{"n_layer": 12, "n_experts": 256, "experts_per_token": 8, "activation": "geglu", "moe_layers": [2, 3, 4, 5, 6, 7, 8, 9, 10, 11], "normalize_top_k": true, "balance_bias": true, "router_noise": 0.1, "vocab_size": 2048, "lr": 0.00225, "beta1": 0.9, "seq_len": 1024, "steps": 4568}
Below are experts of layer 4 (counted from 0) of a mixture-of-experts language model. Rows are named router (the router's row for the expert), gate (a neuron's input weights, with its number), up (a neuron's input weights, with its number) and show model dimensions 0-127. Each number is 200 + 20 x the weight over its row's rms, rounded and kept within 0 to 999.
Before each expert's rows: "comes after" lists some tokens at least twice as common just before its tokens as in all text. This comes from a sample of Wikipedia text that the model never trained on. Tokens count by the router's weight.

# expert 194
comes after: "d", "or", "f", " In", " in", " W"
router,192,227,179,173,174,208,194,186,193,191,180,208,170,205,168,218,206,198,185,188,188,235,215,196,188,202,206,203,174,220,174,225,225,229,186,208,193,241,254,181,176,196,221,239,199,171,192,217,198,143,216,215,201,182,227,166,198,191,173,190,212,210,200,208,199,191,181,232,210,189,192,184,210,202,202,199,149,203,233,180,206,184,193,207,228,191,193,201,215,234,248,185,222,228,209,221,180,189,244,201,200,218,186,210,215,195,202,188,173,224,192,224,221,238,199,208,192,166,198,191,200,191,220,204,207,199,199,226
gate0,197,230,191,183,201,193,198,181,212,173,202,192,162,160,169,194,171,219,189,163,226,166,189,164,221,244,192,187,216,181,220,182,224,214,223,192,174,226,174,226,168,198,178,213,241,203,204,228,193,182,187,200,161,220,207,205,188,194,218,198,221,204,204,231,225,184,192,196,188,181,181,246,216,210,203,214,177,211,171,200,210,181,199,216,195,169,192,173,186,208,196,209,193,158,170,194,185,196,199,190,163,186,177,201,227,201,206,198,198,212,216,211,196,230,198,214,200,231,163,176,205,210,171,219,202,225,218,185
up0,223,219,193,199,207,196,174,218,225,220,219,173,219,196,208,209,232,206,215,207,194,207,216,189,201,203,224,216,224,195,206,205,182,151,241,223,192,225,185,195,187,187,254,167,189,198,190,192,198,210,195,201,173,192,205,161,171,225,197,238,182,206,216,192,215,161,221,223,208,183,199,190,209,209,225,214,201,155,198,234,187,221,201,190,230,191,187,221,199,170,219,214,204,211,183,200,188,193,209,184,201,226,182,192,192,188,180,203,144,178,240,195,208,218,206,198,216,186,193,218,204,217,184,262,166,211,188,174
gate1,219,226,208,185,190,174,224,181,213,215,210,151,191,200,193,218,200,182,194,196,203,215,171,188,219,205,208,232,219,221,212,189,209,208,206,215,205,197,214,202,211,214,186,210,189,190,237,237,222,176,241,208,214,201,235,213,200,258,191,165,232,193,194,235,212,212,188,199,198,218,206,171,186,249,234,205,169,197,217,213,231,203,200,207,192,224,205,188,207,199,173,158,194,199,203,164,212,208,221,213,197,246,224,198,205,224,220,201,220,199,179,205,201,205,187,171,207,183,178,243,175,198,196,194,199,153,213,181
up1,223,222,169,193,182,208,228,209,186,207,217,202,237,136,190,219,181,180,186,187,235,193,202,198,194,209,219,171,204,177,243,218,194,203,218,161,220,202,243,220,209,185,227,237,236,211,181,186,222,195,178,180,232,194,206,179,183,189,191,202,195,190,177,226,224,210,207,199,188,208,202,175,172,220,201,207,207,202,168,193,146,237,209,205,225,197,192,202,204,194,161,216,224,232,187,211,182,247,179,208,181,189,201,212,212,193,192,173,184,194,207,191,185,183,188,230,197,210,186,212,216,225,182,194,187,196,215,193
gate2,202,209,234,196,206,208,184,225,222,174,191,214,207,220,234,200,171,195,179,192,181,226,181,194,206,212,204,203,205,177,197,266,192,208,217,205,196,207,211,222,157,173,214,182,185,179,194,221,200,203,201,211,207,235,165,207,243,182,207,217,211,230,181,187,179,201,164,223,201,199,181,201,194,207,201,181,179,202,168,170,184,194,217,210,199,199,224,214,139,173,172,210,227,212,204,213,173,211,187,204,195,219,212,222,190,243,197,164,200,213,183,193,218,171,202,234,188,206,212,188,215,197,169,244,202,194,176,188
up2,176,173,192,234,171,226,210,223,181,209,176,211,218,216,187,176,204,220,219,173,199,213,199,201,236,209,196,262,202,198,204,191,226,218,196,206,193,198,179,224,220,149,219,198,177,176,185,220,200,207,188,207,204,160,209,200,169,227,204,187,230,196,174,215,175,174,200,221,195,196,179,209,172,177,205,234,172,217,223,217,216,205,159,174,223,213,182,215,205,215,199,193,192,243,161,226,225,208,179,193,215,197,210,229,188,200,201,212,189,199,199,201,205,205,183,222,221,219,213,198,183,177,178,221,204,158,233,196
gate3,232,215,195,173,192,211,210,173,173,158,208,179,187,189,203,202,177,209,198,197,194,195,226,225,208,182,211,184,190,222,214,185,212,177,187,228,215,232,200,182,167,199,196,225,202,172,179,192,180,210,213,233,201,193,220,208,191,218,183,149,212,186,196,201,229,233,243,187,216,183,198,201,155,190,209,198,163,205,181,175,215,262,188,195,206,211,174,228,200,205,187,197,193,221,203,235,184,208,212,200,164,191,194,237,199,208,170,200,197,195,234,205,192,205,201,187,145,177,196,190,207,199,181,206,159,217,185,192
up3,204,208,190,196,230,209,229,175,187,190,183,195,186,196,166,217,202,187,188,189,164,203,223,183,221,213,221,172,206,204,187,188,194,230,200,172,164,208,191,175,214,222,193,220,236,209,200,180,227,208,210,191,185,207,184,179,204,180,206,176,195,229,228,220,186,228,199,181,183,201,163,216,184,180,211,205,186,200,203,205,202,199,182,216,209,158,225,200,173,239,217,203,220,221,209,216,227,234,195,211,224,242,164,179,228,166,191,225,205,213,206,196,242,212,204,195,188,177,244,226,240,158,182,187,218,214,203,221
gate4,214,230,216,187,220,217,197,219,143,195,212,187,199,187,191,180,232,222,181,166,172,243,195,215,227,200,205,243,189,198,210,203,198,194,160,207,171,190,224,187,195,185,228,210,193,212,205,173,187,221,207,220,229,185,219,188,209,198,219,192,186,189,216,231,202,172,218,200,173,172,210,217,196,201,184,195,186,209,234,227,200,210,191,209,206,186,184,235,205,226,197,195,177,228,215,201,212,164,232,165,203,179,161,176,198,175,232,189,171,197,215,191,210,213,178,188,183,180,210,153,192,167,204,197,224,229,218,200
up4,210,200,172,178,204,214,180,201,172,204,204,170,201,166,178,186,193,217,226,188,187,188,197,161,207,195,173,181,209,232,202,220,232,188,228,207,205,202,220,226,200,221,194,208,239,194,184,222,204,183,158,238,186,190,217,225,195,199,173,201,173,184,201,146,233,170,170,228,166,191,185,180,185,175,213,200,168,198,210,190,220,200,193,235,186,231,211,190,181,205,187,210,189,226,215,229,189,222,183,226,183,198,213,198,201,189,215,178,213,207,209,198,209,222,253,196,207,188,173,201,212,176,159,189,190,179,220,216